{
  "num_hidden_layers": 13,
  "hidden_size": 96,
  "n_experts": 24,
  "experts_per_token": 2,
  "d_expert": 64,
  "d_shared_expert": 64,
  "hidden_act": "gelu",
  "moe_layers": [2, 3, 4, 5, 6, 7, 8, 9, 10, 11, 12],
  "router_score": "softmax",
  "normalize_top_k": true,
  "routed_scale": 1.41,
  "balance_loss": 0.00262,
  "balance_bias": false,
  "router_cosine_scale": 20.0,
  "n_groups": 4,
  "groups_per_token": 3,
  "init_std_router": 0.0114,
  "lr_router": 0.00112,
  "num_attention_heads": 3,
  "num_key_value_heads": 3,
  "head_dim": 32,
  "vocab_size": 2696,
  "norm": "layernorm",
  "norm_place": "pre",
  "norm_eps": 1e-05,
  "positions": "rope",
  "rope_theta": 10000.0,
  "rope_fraction": 0.25,
  "qk_norm": false,
  "attn_scale": 0.177,
  "tie_word_embeddings": false,
  "parallel_block": true,
  "init": "trunc",
  "init_std_qkv": 0.0275,
  "init_std_o": 0.00539,
  "init_std_up": 0.0275,
  "init_std_down": 0.0027,
  "init_out_by_depth": true,
  "optimizer": "soap_variant",
  "learning_rate": 0.00778,
  "beta1": 0.95,
  "beta2": 0.99,
  "weight_decay": 0.056,
  "lr_head": 0.0193,
  "warmup_steps": 200,
  "schedule": "cos",
  "final_lr_fraction": 0.0,
  "batch_tokens": 65536,
  "max_seq_len": 512,
  "doc_mask": false,
  "train_tokens": 331800000,
  "max_steps": 5063,
  "dataset": "wikipedia_en"
}
Below are experts of layer 7 (counted from 0) of a mixture-of-experts language model. Rows are named router (the router's row for the expert), up (a neuron's input weights, with its number) and show model dimensions 0-95. Each number is 128 + 24 x the weight over its row's rms, rounded and kept within 0 to 255. Numbers have three digits each.
Before each expert's rows: a language model's description of what the expert responds to. This comes from a sample of Wikipedia text that the model never trained on.

# expert 13
What it handles: Vowel-led word-internal pieces, especially i and a, in scientific terms and foreign names, such as angiogenesis, physiologic, Shigeru.
router:077149124096135099136113100185099118075155171138149143099164179132153156115121095133133128112091124127181119121117134124115134088124128115123121174130100124124134099120142129157118132120112160128126084123158160128102128130135127164107125100136128149137172107163129110162149129105130083079
up1:099162125129151184088159144158120118154097145128170130124121127147132138132174101133118095082111098144143158149101146174146142103106135149098131127095145085168150100152156140127162161124097110130112139135148100144122174112098150157114121099147153126119065127129128146113145114096140112136
up2:108192138121126180109154101105142140119115178175155198147184126137171138098137149124099094090114126114122135137108098147142153137102127153137103113099120158133154177121154160105117152134105142106119155136129149142154125126142142123166130092116134126132125101126115105122173150119134111135
up3:105075154131157111129099103142114146139157137126108140093078099151138103134115116118141132107097110114117137157119145129129143142166131124122140085116111104095173130127139141164156162101133084128155095125152150135131162132129155130131155137201141114150131108177102098109124158109194117135
up4:128126126133112157101100089114120097129135124110139121118118165185141153108139166146118169104098123113121169142129145134085113116146111121154114111096169148113131155110129134166108145147053134142106119129172182158099104124147132132117152161135133163133100117168138125140145150096141155083
up5:119124138089129136087103140146145121124150115150143200142130145144167117083192165112100094111108126132133108114122131139169144170093113134126160126146106156152145131097104165100139132108097117145132153124112174133146151093118139138125136140158117143144114127132138084136164095095167159102
up6:122153108115130150155162135113114125122123128119180155114136107164112144134136118129205097112117091103129139116142174131144148134137142070138149125145125136139153091159113114145121176148146118135091141141177144139149149109141143164103104156163124128088138137125102131087126193129136120086
up7:124141129135093130152109105164137128107150094104144137132145118090150173147133132099145135109184163194155121163126075124115147129092118142141145150123150145158149119157144137085111135105095128089183162170151092118134164114165131128149093132136143107132141127132121165122114137154150134142
up8:175151163140094123122164128147113139155130154106087108139112112148179113111171157128154124110164134117155154136168178140157131137131121116158122137124123117159109125128120075161154102067088126110143100142156192141139143141165124088114132143092117136113149126132136110113136123119111119160
up9:117090105076134146136171132141140112157201129109141140148128121101120152143141111132117137138086148129124105111095123075113121142095096139118114113107118118111153121155141134133183143122157130145166133146121089137119104156155173115153115127186178143136169146139115126147114162104158147120
up10:135164161194091143117157097152118145099145132103081136137097156137130119181124154113154124099085127103186120173169100106125115100131126133152144143146089124164135103148154152146100151116121131159149114112122142118131123095125134115161143097154156148138127126130104122155120138159143082132
up11:127173137139133146150160118138141123117167125169124169087170161154112161065113132097165132112089117113122095159108123128128137155107124146105156159159108134162163101133123124167127123133123098166133115137163137170109117163128147159135146123077129118116128133125134150120185101125127100158
up12:145145153108114142119148151129152169119106113122124128110137097136169137153146107131120162135103135108157139130121116147144135121114150142179117141139098143122138144190168134143140132112135121106133084095159149158186153180131156185179110126097118111154139110118138153158141159096179110122

# expert 10
What it handles: Sentence-final periods and capital letters inside country codes and acronyms, such as RSA, CDU, FRA, ISR in sports tables.
router:131154157124141113148103138107145102140107166065165152079125117087100115146117124141161104119118170113115115111129144095180096133159132089127092103149132141187122127118134168133132145164136115130086161135161125124143127099114094166120151126157113145156088096107127133152146098139127136127
up3:119164137077093134130106137144156076152110132133154142175157125125106127134153125160075110094123119156135123139122169116088121107110122102150108109138148118139169152166126154167132163133101115158093148122145128097125108128110098102188123140117118096090124107162133112100149121131153123171
up4:161137132132129129076168105092146109142123149142128111136113145128139097111151151135174131165132125150131148149144099144097142137135135073129123119159127138113099156099130129139161101120118172126129135145097138148136184145128145095141152146064119143171132143092143165153083133155177160154
up5:159127140138110175115110140107165173132145102089137102095149129127162142133155137156129125139113166127150124116130191167126092103129144119088116119098165078194113144137125102143143148140109147113127138131139161141112136120053177105135113125123141096128131100134154142098124122131132127146
up6:165124112123156093090106142110158110136115156146121138128122115111135181124123142100129102174132142086140099094134177181142093166146116116107115157143142147140115084134168145124160157155154137147155112112125161140121149125107076178167122133120141128144139146127155109091143150097152149126
up7:162132131131130149129133138119131112133088122114125161116174136134127125161185131145153159166124158132120123126119123148111106153167109114201106140137166169142132117115178099102125107106122127150138141109123127136108121092132164147120151121126140144158154132170160115080152054094147150134
up8:100165139121143172133167104110159123135153120141111149082148174124114102143123165124095133109169132114146136111135103109129126175161117087165139106174128128127132131117106184136180156123156140133120184128152169161139145138102129143121148129125171108133127127123164127112146152178111125111
up9:162174091136094090152103150131145134130144133131104125134132122158157170146135140140139112116128127161129113153144163125108137096146165117124165109198124122173133151142122135131155113167095131160149151133127113135167125074127080137122099146125089121183129104167164141117140133141162114131
up10:130129156136130175150132141141187163071092126102091153100142145122101141154094116130146144133136142144131139141128146150112091141106114121138124090170137091141090170150132155121133102157114127160148173136180159153136125125121084148139130129133123165130121122164146155124168114118163085137
up11:139178142091164172144136156120115110129130108094127101138128156144165150123082101150111135109147152112123104103123141145168112120119182123120094172111152133126144163110114152124175180128100124117147156100145151124091157106114152182134123103150158152170104124127130117120158152119122153125
up12:160106142160113125153124104130140133134161105119092163100157103139064180121127083132156137138131142148121143146087143127139114118139130087113152140112137115143160111124124147183156096134118138138143172141134166167161178128128121130140110127152117129142119140139153113100188094142119182106
up13:098133138094156141119174145128119146153141088125136158148112148163155160086137103155144176166123118138127135138138132148132144130148117136144095104123102146113101130094116111107144101148159145117120153089136158147155151146088156136119154127139091131124089139115129141133218107160158164102
up14:134136166140125160151173081154137137124160128120119128162115084108134144108108128141128114109167141110125161167114113158126124130132114108126139139119117140144135128109144171104097123149154086163103103105144142126175145148146124146137142137177119123116152110073146102162124217162132137106

# expert 15
What it handles: Completing stems and suffixes of common nouns and verbs after an article or first letter, such as rebounds, group, band, death, formed.
router:127146167123176111088154140198144167164134124131104117145121103127141121149156125134136130170087125162125144151124084143137112105122097123175129158128139112113143122093141146100126143135148104120102120092147153117112103164129119136147092127137108073098136145145167164108084119116096099109
up22:128158120146132117133149134156126117126117129140156155149136100127136113132164201142138158164126125163144130166102110084137128119118117122165126084165146101110132163108156118138153147094139094124142157118121154138078096164151110123124128166146167096144116121178120091130132106132175133179
up23:138115125102107163075158130100136148142151132155094146127143148116133133125149138173142136159152165130128059134117080169148127172108120124125134121150092116174123106173135152146118120152129141165146157100082163139127113172111129104124145107166138130160142167093124110141150116130145130110
up24:132100136107156136098134161147143124107111119114121128110154111118183127150130134169089131162147143110173108138078131128125134140102118128107122089134091135126107135131139107140128138042112130066110112149151183119137130165140117115139134117170178107124115078134120127101145115132105157118
up25:120125180157148107136149106161112125130125139181101166145159166155130119172096132190103115134139150116112123068134141146125119147148166154138088151105128117122131125153164128090134095128107113167107147139133114145109088098163159119155135121160173102139144110133117142099126151129102122146
up26:162133139093137148118146160133146171139159127154151153162158138171147145086138140140098149162159132097104151127108111179134091130120123127192149135125109119095160122135163145120085133148139153141151100101169141140121114097103114100142100081099132119108137118126121161111120159105086152122
up27:153132140105136124121112154150131085129113117115125133113120103186125161150093113104170110134103145135117119118093120131095137108136098164117153146130098117114128125164138153135118145123127113137132127119146154141158121110175101116133096116132089096159164113054142188102119189117151163098
up28:154109161153131120129147079134100092116135127143102106146109121149143118187113087137163192138090132128116118121148101170134133133149127114149123133124134136104106091174111120121160085147069153165132097134118144135160089156137168119141127090112129118112092123091112117117114125101131158117
up29:163167142101141159145171118184128116116147106138103142170122142152113149091091114152138110142160096116143157150123114173131113143115123128144101172176093152142109148113157123116100166108146194140103145106126117165157129129168100102132147137149104102121126126124165127133164129132100134131
up30:091104165182149136141106146172087147118144138130124123148144130170134130100096130163127152146124109129159088133132133128142167107158128148078136122153113122137118149128119159145178137133119150110101143131147135100139104142156144168202114140168159136145092138099162121147097161149145118143
up31:133189145138134124102130144147191159119131114157136142125131167159137123184136115086126132144118155141153130144125106132124162119142122120165147173172100187107142152094127156127108116156135156111151143111141125119162156127121133166146149074124133171120153138101125154108149116132127167159
up32:145082109167090131155149143142126115135141121077111147169149135128163179129119097127116127143105168159146102172113109152196098090114093138112138112162136107136115118145153112147109134123141066134103123150147096140123101152136106126151129105133141089166152137118115131089114143133132108156
up33:135116108125139121075134156158170112130098154164105112189131094165157083170157138138086108153121137159122134158121100139116129090151115134111160121177121133125127172112113090116136104150106148135151101088114124160120126086130101157144146151098146117145123145135137140127117138130123155178

# expert 14
What it handles: Middle letter pieces inside personal and foreign names after a capital, such as h in Ahmedabad, Aharon, ob in Dobrovolski, oth in Lothian.
router:151115101085109073130180124115115140163126188125134089134143116127097102169128108142152144117148129154172117118128096116158126108147141160137110143102121118153096127132120126167125126143093137110062139132128133130136123107111146134115115116089158107185146117127124170119099125132175088153
up3:120133113148152144125175119058103152173127153160117113134118118180139140083139119137128108103143149085155129110148125117096172132090117087169123123140105141118123159130139132124124140099089137115104150102121139152155127122125117191148120116157118067162131078126125139111106152109136130125
up4:177134136095128145091097137117118129164129107122141124129097114139162153105113171141127140137145155152124121120130132135099122111192153141128107151164114154151135152095081159136093123126131148143094121130159166169155117140142116117190088188154103132125125110081151122144140137116151110099
up5:140142126136146127137166140139125144138154140113173147125133095128132124117142128120122102126120133151144116150086094106169146144122145176128097087178132107164161143117106142169166134161077135093124145107135145137164120103158165143168113114102146171149157110117080165151090133133160156137
up6:159142085134116118117163151128123133156138142126125162116111136136132147141097134159126152114108153154155098206135139113189122155128131129143129110120176136133158125166088165125150136148135170112131138095139146142161100106145135119114104135163197164163102154154127127126104148113136106106
up7:115140166153143131090207105128107117129139144163157117138140133161154129124129155132126168135096126132129134136104111103151132099136112130140126105106130109150139188115108136139115132141166154122100157135105121145147143148173121115147132136120149197157092154151113191131163124112136157173
up8:133151095146158159119138127145129111167136128086148120136170123127135098150130154181164150114123142157116154166100091127132098140190142172119138127128167110111139130165163118139144144143133145088145126148115126135131120185149162171158118139133138182120120141133135183117101126166127120127
up9:155121155149110144185130083128121163137146118154124154164131114151156126117133093124141119051111116129128094135116128125135086155113121146135067109088108103116091146111110117169146079104109118141124120118145143153137133143141147149133121104169142138126090145132119206146117133116130124145
up10:152159137086105133161151138134125138146122125111182099148172091182113146125165127112141142135147127136174105153132157170100163096141099143150127134106143136143171119159133172148121128164132173152115127121112140138107121108158130136110111164118162110167088136126120128148159163145165158134
up11:122162095141147140137151170123110112159160114115115159113145143132126156173157152125189144143143139144130118151091104156150160116124105142113159116124164128144114131118123149151167101115108121120088122131145126153101075142133156155138106141164146120163107102098122199120128134072160133108
up12:140147141113095142152130103141128122166132142128136157142145124138087149106133093107141130194143138164157153140154101118108124154134167149152163106139111179164131129134159115103110101144157188147122158139081177128118134123165101127151094111141129117155105093152101110136153106112146107161
up13:189125092149149108164113109129129122146124098094129137144141134127120124142132135157141130113133054121171162140112138143128100097121137119067141106147105110118136124128106129170141139116119097164134117140114119119109094098140171117167077090101100119143067134094151143130109153140130146158
up14:152152139149122157154175147138153114156143170145105122151141127149094131111127149132118120154126105179134124198132116107150176145167103131146106129146116143156165104142147128171132145140151145164151147107140134144115114119161131157122136111128121101135132076181113181115130108103135077116

# expert 18
What it handles: Early stem pieces right after a prefix or word start, such as ist in existing, sp, cont, def, att, and p in present.
router:127114125067130126132102148140125097113140108149104184120132162095169094142105130129139127110088100140102112108122141134088139150162162099090114120107123215106140119108103150064140130121161134146143113111105134128123133178116128140164145140123127140130133099147122124147116160144111166133
up0:116151125080126146141153120127126115133124130085166146159120163143084132125108134104107151095150094090078117151131167138135143118146163115110113110159135150142161117170088108126129116185166126095145118153169109099134128108112116152127112159108137170125085148109151153127103126102087160119
up1:126166115129096134109125129199131146106121153099148137105120136181118077126144129171117160088091127122171135146109137099119138122169156081132129157125115124143115132087114104117143101145077133143136128116136106119161114129099133098137137139148128162111153148102179132127151179156133149103
up2:177113186095167145126169135114128121143137088119106142146140114130135113106133145116148113102091113126122085114142111135099111139179118125104149119154137118108121151145136088128109197116118116143147109105139133109156143096117147104097091130195130113135105100113133146107165071146131133104
up3:157137123143131130093154135079152084140132170147166093140161166106130168129140103119135134098154151085129133157107090139122093120191128141134110112148135158141181131149158130146149120106162131107169139095096127149181120112126148126123125131094151123143122135144141160159123141114105135169
up4:097136142135144163108170145146116128133148068151147149125159121129145127090126157123144107080122115141161146114134199136086172147090132113120116159127121104125133100110118149089153144140098120102109122158130131114123130078100089154153121127131131120144085110146141133144163138140180083126
up5:137109151145127119131189113147099136117113159125147178143120142137172106156107141150102136130130119141132117115120164119114145097126110077120126140114103167169139115153144134110110168131099143143144147132152108134126134118120186108122175136167148168148175125162152091123191115124164149151
up6:192131115115130180112131117167116128126120148127169149153141122118209120119090153127137117119134120156156146128092127108118087133129143129159132126164107149163163091146126112156119140097143125147091138133113161134113106168159135132138114146136164116189141083103096149125135124114128142153
up7:186125177110142172146143124152130113121163146199153135152124171132146182156090121158146121115147127168121147097146137141116122148169125109123134152128123086138136172151100146086110113122115164099130138134145129120135150113114134119109132126117120088136107095078144141113092155136101124145
up8:141102153131095153106127153148140087136148115155102132099129118153124120136122122119147057128105120117152143127121154179158096164136105105123161124111116175176136102148154115090117142119144119109150092120100184127102129145142126090153161142128120142129106153155102142101202122143137129128
up9:132116139124082108128154113126130115102131153131157134167166143142205117140122120125134139076138159152105140169145077115112145137138090125143162133146087127148171129141111124088132145094130124116119115150135113092142130120103147165168137108150183111166114122153131104081137139167117113135
up10:121160108142104153096139137163121108126174138129128097106126131133109118175148170107133089134120121119160159175131109168113115146149103131124151116108084162186142125154110101129128123163099124126159131132113118159132158132153135121126125106108202128079138147122126155130104153185108109124
up11:143154104126134099143144153114055112125100146083163130175122126161140133163150101127124155124158114152129138149129114143158130141119122108097133106092127181081130135103125089144123131091131143147165128132158148141161151113098142149136140112123141190113142128132142139102160160174172117137

# expert 16
What it handles: Plural and noun endings in prose, such as ies in properties, s in compounds, ers in linebackers, plus is, was, years, people.
router:107111128123131142138137141130106110116161103141143155126109144137170134161138116146148164102132176086140114120140165109163112145153113184130103155122139158131106108123132084130110142142090057143126157135112158152099117134090129136168128132120144165088130129108117143112120068086094141093
up7:115125150136123098146152139123122118107118135107191150160131195152130135119190103125135134128120118139152152130120142141153104156146127149111160139166139118136140096108176124136205106124141143127164095115120150109100144174157141153155125146127114165175143131136104090121137092152130117142
up8:128120092122142108087161156103096127153163121097206141126161109113128151126155093164150148134148126131179095150111139124110155101097122150113115110150146108101134130151093098138092126143056157152119113148122102159099158106152130092120093113112150149126120103113108120129128122126125130133
up9:129123095129114145098121149087110132137164096133145068064105164160126125116137159108150119079133129145139142126152128117120152165128153150114119101140129139162144095150127161145147116132096095112124085181107081105147137140125120157135117102128119126160140101081090139109122120155122113082
up10:108149122120128136115111048109110117085151096152162125093124111142149164102099106189127126128118152142136149130063157143141151193120123146108127091137115174131138118148122131106135130149102135133174130124153104114182124129147144163137128109129128106099136137133124109146145119101116164132
up11:165139118128086147103125122122099127131140128113147157102150098126117135149135146149129095081144097131148155122057129133150163127146137132088133130152108135090164140147126088112082149107111118106164137151141137146126143165130131145122149136100121162062137117118122103127171159073141175135
up12:088170128097077098138110124139123113159086108107129128147151181142130151096108141120162137138156106142149140076122126155124119111135171143167116133131074113115124144144117140143123053111114131127179135138088142106139130124137118133121156128134098141135149115169143154128115175124123178127
up13:187124162128133130130147122154114166129156131098076147129163152116167149152125136086077116135137153091123133085121132098115140116122086095119103123113154109110094099167090105122122124137138112088093104122153112138137126109127154119181116147121100149133175098138140123106149114143145087139
up14:148105119110151178133132127131117127143135134181136122113141142121135143119138090110141144186159109091144141176112153163137084127135106124101145116106086105130151107116080119143080108181143119121154139118158146137126156142153115124131105109112111095088147094094131131127128117076145184142
up15:139110175094201147084153132118145132145170121108153133116144156128145156145137124154162068093167123094114130133109143160131104164109113146169180116161141120150161095147124124104120128127112109160104132129108138118125120132110103136102083115122116096113115102124155120161152089111139122119
up16:147172104160104164168149132144130053133162130125114129113172142120143148179155137105157124117103137148144163136080126139140123122153163152113145137099106132158129137144082157117161148114085123155138133163132125146105118134138155139158122119113141067088118134098163137114140136157121146141
up17:155150140134090132136144138152100114133179114121134118108116124145109131155153137099135088127133137113121146113091136173156146111108121174095097159101116093125167094132118116117107131153068121164131111130129141168145132107105099082108121181136117133124137151094067143137133162083152136138
up18:138191141123093094129101140157136114153159101148175116138130118117162128125126133143168119133091144086141153143090081149152133113189097116130069127162151122088159097160165150107110151125143089122126140166112133150113109122113127120158125105124132143162125149118128138167139122119126149150

# expert 19
What it handles: Word-initial and second pieces of words and names, such as s, l, con, rem, and victory, highest, Philippe, Institute.
router:146163102162098138125100134077150121131093132166120161118170155149110134106104132124090142125120174128132125114120126147115144118114107122140151150141111112139095148162133127138145110133153177154118122111104134080178100110160079137113087113142089127091172136126154145122138108113135063118
up1:159146089154130161162117105138143136140123101116145122121102170109137127126130163147132132127175159119127194125098127138151108133159149064131115108152172121122166100176157110106090139076153129183117144124140138145137098170119155098138094137130110157124114151146112125138135142138137114119
up2:135186146138132153146178131163179137116140132130125114138135133163142148177141125149126134124138174115122116129133151111142195128116119160104164121117117118134086128136146154105118134125133112162172153119131112085199136120160151171136140169144140154128169136147106165113127147115135157134
up3:127184101153100135105169161131131098107142129128108126106133123146122136142137123112149136149143124140190115168189146163096117140093139102139122143141146169159130112124124099087130102096139148165136107145130153138127140138148097119138121129174127131134142128151088138122182162128175072141
up4:196132144106099142133174138148134083164132131142111106146127122179109150178145155143146214154080125130152099098153130115131161128178150152130129145135112126095131112126125131150123134131132122098144144094118122130155107127121149126169128175140132157117138118131154098132119093145139120136
up5:145132120096134124132173098133132153102134114149121138163163148140157125127088153143124157144148122183132115112144112106119163169164113183136122153143114137092129093143142104134134112159150132099169185143118109114133114140128122157149140126119156097099169106119182172088133170133129129101
up6:135136112099135160151059129167149139121115138106142134117134143125155156105155112123092093087137119118132158111137153136147159149132164122107110160120123126088155113155124161142176127114098126122174169112095145124139154069102114159112122139147171149148138084098133124135132156111164159144
up7:144123119124123145143154141110174165164084099122123140166099123159073119151136159153116133114149104125150135147156155141149130106115162143125117116173110097128120117171181109165148107103119131079144163157109149115136104098156090131148113150128115166142149141147157110138101138167130108166
up8:147157128136121157106168089134104141146125129096093091139107144122104091127168152156132174128158170150111083126157112125143110146130121132149136151129157171101119121154112076128129084128127163097148129092119142130163106147152116183124070118116126109134164100138128109128114109098106148106
up9:123115122115101178145140151109134141106086114125138144152150093129116133178108088158132185126132106115149160127126160144118141111137186148118147083137094133139141143179115112161139114168109125168176140115134122143087073147098112136167138131096143116123133108141128117142128107138140102090
up10:183148135134150105096082179155136112119130129129151144143130121128119076133110140138125113116145126100149181117148192153121105138124146166128153157151133148133090111132086145101141134145096107166103106132172127158126129117130113127144144124135136145154115134074093181085129144154153117117
up11:149117106133120157123168129118121135122136122134099133171133164151137136139087115134098111198128160121085131143125134158098116149131131103130123111160185121150140145173120126119124133163119192161124098106147156108149106152170102128171133147128093136134139159134178091123140115095128151154
up12:184148120156169161106128145121157133114108150133161127098151161124089113180112150142118103133163150144142106120130155143116134194142125130131170111149122112131138102150130117085161112134103139140107122119163118140174066115147159188124133105130115121120153137136130123089099117101119099131

# expert 12
What it handles: Subject pronouns and relative or linking words in running prose, such as he, it, which, who, also, plus some mid-word pieces.
router:112141141156107125140086144130118123137096133135133155074160145148126134111136122074129088112174114105120141123120150144167087073144158125101148150104132112150138153069108102139101167085113114142116127153090138106142150107144107160125121141126130162119121145137170136085130175156111151131
up0:123088135143119128162130141162127087130116118088141164143128163139138156126133115136165122119148144144146112162064143137123135131111145157100130106142130133143138131185136175126121194120148138102155103106125125138110146113108129124159171177135136138135089107169143107144118147170184149094
up1:113200166109082169133153161086126122125126131141104116115129152142091117110121101127115161094147136102169115132128113119151130143151160115135134124090156102108141174132129135101093141096142153100180135145102143105119144093124140142162092127093125186133093136137140157119112114124131157145
up2:091153155144119161144121136112111159129145094110144137121128158152147153107134111124148147086097115111123118108118129145086098116135156123129126121140114122165170145146145108117085157098103107154182067156074134131093141157156092161132126119110149110109102089141135121102089175112140109132
up3:173112130163144173136070145130120119113129154169155113112138137136074145121122129118128095158133141142116127112115127166125130113139131149137092114137099104161144106175141127116146129099123091144168103117174137142108131151079095150165129163120144154122118117157111140132158198152138165135
up4:175175153132119131096137138158146120145090147161139165133167140178147149102116165126149104112183071107136139147129118147142105114144121140098139131147153136158131121099134123137146140082133096136148133162126133130085139118141124135171189163123172157145121110117146161096134132154145128134
up5:142133143109136145123130105097149109173145135143147154122134121137162095114133123113150129140153116165112151148069144118103125143182086116160151106164132150090194124104128123163137148087169152157143155121127106088125125116142108172166143181129143154133131098156165135107125137125117123145
up6:132135119122149142131127103127133099149168110140148094134126132134149103158162103151182178139124136139117172141147129138140132080117114162112167096143140157112160158135123117121116140137088140141156112123103152114078187130172121109118129084151130151176145123128126105070121163124107109093
up7:131118185168114153102109115164136113135126117125137157185151100142152154125149113151121121132132096149112139158119132128117103140188165136150124145120103184151114143117141099129129140095126129127154130189170122145138102079076137135164122157142148137109113140122156151098166129153149147152
up8:141131114100113139092096106131161138115115131164170140124129161169124131170097172143088126113114121115136143125099135151129076154168146130131119123166115128135163153128142094126120124120161135145135114141160122115164126131166122113108103153106132141111129175142137195119140176140130189083
up9:128180095142114164141155128160130112136094136115148162147116144123125164073136128129120138084164140121134124127109131124173119065106150141102146106144162136158159131118093162140142162154127088176170161167125109148165143109131099128113129125127143143141106163122096155120148150098115142142
up10:111168114128127146124134094101125118158149133138123118177146147124082158121106166138114132152127110100153128100130159142151143125138140151117152162144106175146192141140158119124097163155111119134143144124107146110158172129151120105162151117126092138184168167159094142165095134132158110135
up11:082124147119136162139115136185158126141128169123130178131139114177153137131135099066151122129137097136123151137124132164118102126114177138141142112151122154162149148167096142149123161128174118104132127116126136138147135149106072127185127174096148150138156112130117175106126122130120145126

# expert 5
What it handles: Line breaks ending list items, infobox fields and sections, plus == heading markers, opening parentheses and quotes, and word-initial d.
router:098121169187100120153128129104119159102136100135098137118108136118143196154113075131147089101144103124093115128129130138114122112128139140122126120121119107124174111166173135125168109156097106123140143123125148094093141107176147106128156119098133062143125140103158128121157122158149109140
up7:104122131125132121132111130131168112131144155099134103131102195137098104107109134128101108171123119170087073161147112141137134142114139124143153146144131112146145151083100147145158146097112101159129135123156107149134134117174103183137132124080135129091172112084118154106116144112083136139
up8:156138122073102129118139128107099128138134156156129122135110091102124096110085134088101074113143127126144107134130109154140122114124179159135096053138145142147170114158146150110128131141139140147099094116126129080126115109102158154124109142079149097133146086129171110117128140136092116145
up9:124143118098113100144104108137196099153148115126121171110138091146137124101153157139102135110126120087130134111124183126130102117126121143162146102132173107179087162143150094158113130181117168143095143122134103151146152101094117121124105115164095124151133104072127114151123132133122126119
up10:132117153127109095082101128122084152136136151108123115150141148151106148122138195147149122133158153084120112130146124139129112123175076129146151112141122146093125140138114094121122120141136081161143145126163105132130047141152106120146139140146127133092129134077117124169171118161122130094
up11:105141100120132128096118090100165125121119115113073162133114157108134145164156137102115150104153123111090101096118097136153113125115092093113180126131138133173127137116115133121111105170136113084136113109115132122132122123159129134181171116079116145146090111098145135114114117169147160181
up12:150158144119091151143123115126095112132106149127113198131144098145149153128124143103165135132146129116174141128118145143094086153116111161132129164124180126169163119140096157110157096166165107093093098150105157124108150119134150143114124168136116185133109115137169122110114134140111108112
up13:122096115141107140101126096127058143107141117126103092104135141126133152188097133136106099168136151175139145115085071123138089142112170096111176146150155152130129114135115122121083120139141129162131115166137102138108092128121135121177112148089142142135147115114128134117114167113139132144
up14:129125148148148112141085138130149117137134141134131158121164114171132148118101105136121121143125183103123087118134138149175149145120114111170120159134149148140089142089129150119145107187055119167120100121152101132141125162134123138145101139084120167144122113089129140125147151182125145162
up15:146110143123117094100128127149089156148149123121153090120112114090103115128159119138087119139131091137099146153122136079140139111154100108116144151091158069160202090127127146152135145133162157138127085162115130133083122128117110136112119131147110150146120159121135129096152183163136122129
up16:118132133132179133130155137134134121130139131122123147127120093079153089095133103163107121168136135105130107120122122124140144118126110135149146117154098139123136121118118140114129076148090106122094154167160087125165108182172162115183107115153109094111080086106129091098124112139091159143
up17:159130135130122103109161097122150092088154136146104132140133142123140120113128121159142124151137127156160149166120112133117126095125131152149168150101133100146126154189127204126117153110108086115153122136114113175113146116127141121155109128103136108136184116094154143119191121127094168160
up18:139116126140123169128129105128133100126156135092130101141090191154127121094165136140146134104114088129119179178115098118109122152151165113156163121086132128113152144135158157146079121156117102097123124080109128133081150127102113158140136160147150130132165098123147157128121108166114107110

# expert 22
What it handles: Consonant-led word pieces and Latin-prefix stems such as comp, reg, dec, rec, stit in instituted, and b in husband.
router:110117112163164184117101162087129129117101126138125115137133123121125079120130135134081169124177150144162114149151127109126164098142147122140141121088132113143141125124139136103117144111160064135136071130143090126135136100117149111152096165128167138113097095104107110100103159119159118163
up7:121155147138141140113119103084160105162118123157153126159144167135115140111079155131085105085122128145123136116171133131142117124101184133125133105112168094109159133151105143147127121126121099153147107117079142152105126157157131177131166152109126136158156122070135128092147128074128140117
up8:125099101105171164138127101113165169088095167126101115103133136127137135106126165133093109128177119108130147131154169140119158166121160119120104134159130120148132147118172144136114130117116162102191133116130124132121144133115072122127124140097134153126141123145155163128183078104154097144
up9:125143088132107163117198110125121155143099152117127123106098124122113151110162161131113089155118168137164137152118131123159144083101114164105120129112120118125126130146142147108154178129123132113116141127130125140119054081124123113146179131100090139113126126121146127161160177122178133126
up10:128117086117111150117179139112123118139105095165132139150156177112119112142127131093152109144138159143133137061131090132144149139151117105093104138125136152188141104189135134120091114081116118114155120139146137114115136104104131136150128145099179111139136113174097131124101163144154137156
up11:106153129137125147131165136154085147084112137144112135153119139138143143124143123171116113139163104122155124189142141154105155150189116130145132155122129107148169111132125132148158161089115104103136115125112095125133141087139151124153131187137160164137134162167124115126189174120158130112
up12:132121101149155135131126111088106133134172144104110097144115146134170102130165138074145125132111118138138130166116118140089106114146144089135190115130138170125141108142111088128151161103133152132174100128187124112127146104121099124132152112160131165126085090121113086167169135148130126131
up13:138106122130143098095165130110171136107130085119130132150129142117136123129100184145104130153129099137146160133108158135113120141111102101123136067168141163167153112151145104114124156154156096111176085129134126171160126125088115154182115140143157142116110106157132111162151131152160145138
up14:107150126130149085124160100117128156194156164147136131148082159156107078124139136137144146126114183141113131135140090116152108154142138160134124143136105140130166140113158162096099163121124150127124147116151122084121152133148197133150134124128145141113193121150138109097116149116129141142
up15:124128155153115130142150121109189138164091136107130142111107102120110053139152137127070108159124169111159131129167111155136108129109091137093148128157106142133161102128154106103110155127128093117120124154145129089140114088154142138110154154105148144115117112152126142125190131096160116137
up16:125160128150124192122147124114175120124093087112118153114128132133133098175130116148124081107126110115140114146121127106129127148127105156127070135101142116153161130099146154089159105122127135094126131149137123106160112134108154088149109162067158150090154078155142145134118120167157119126
up17:094096114118100176139089112102123146126131097153171100156156149164128144103126134129106118155132138138090104124121065142157165159156104163120180118133132093155144103134120149123185140166150097082150128149138142135119165134120112155149113106127125123151102115151131162139098131138108122150
up18:169117166108184133141148120118121129160170130082168129117148142128083107104113105159107111094159129101129136121126113101111125140191165144134096167116077123133145141118118156130140129120113164127108131133139118129158116138111115122142102159155107140155101109155108168098110138071127136086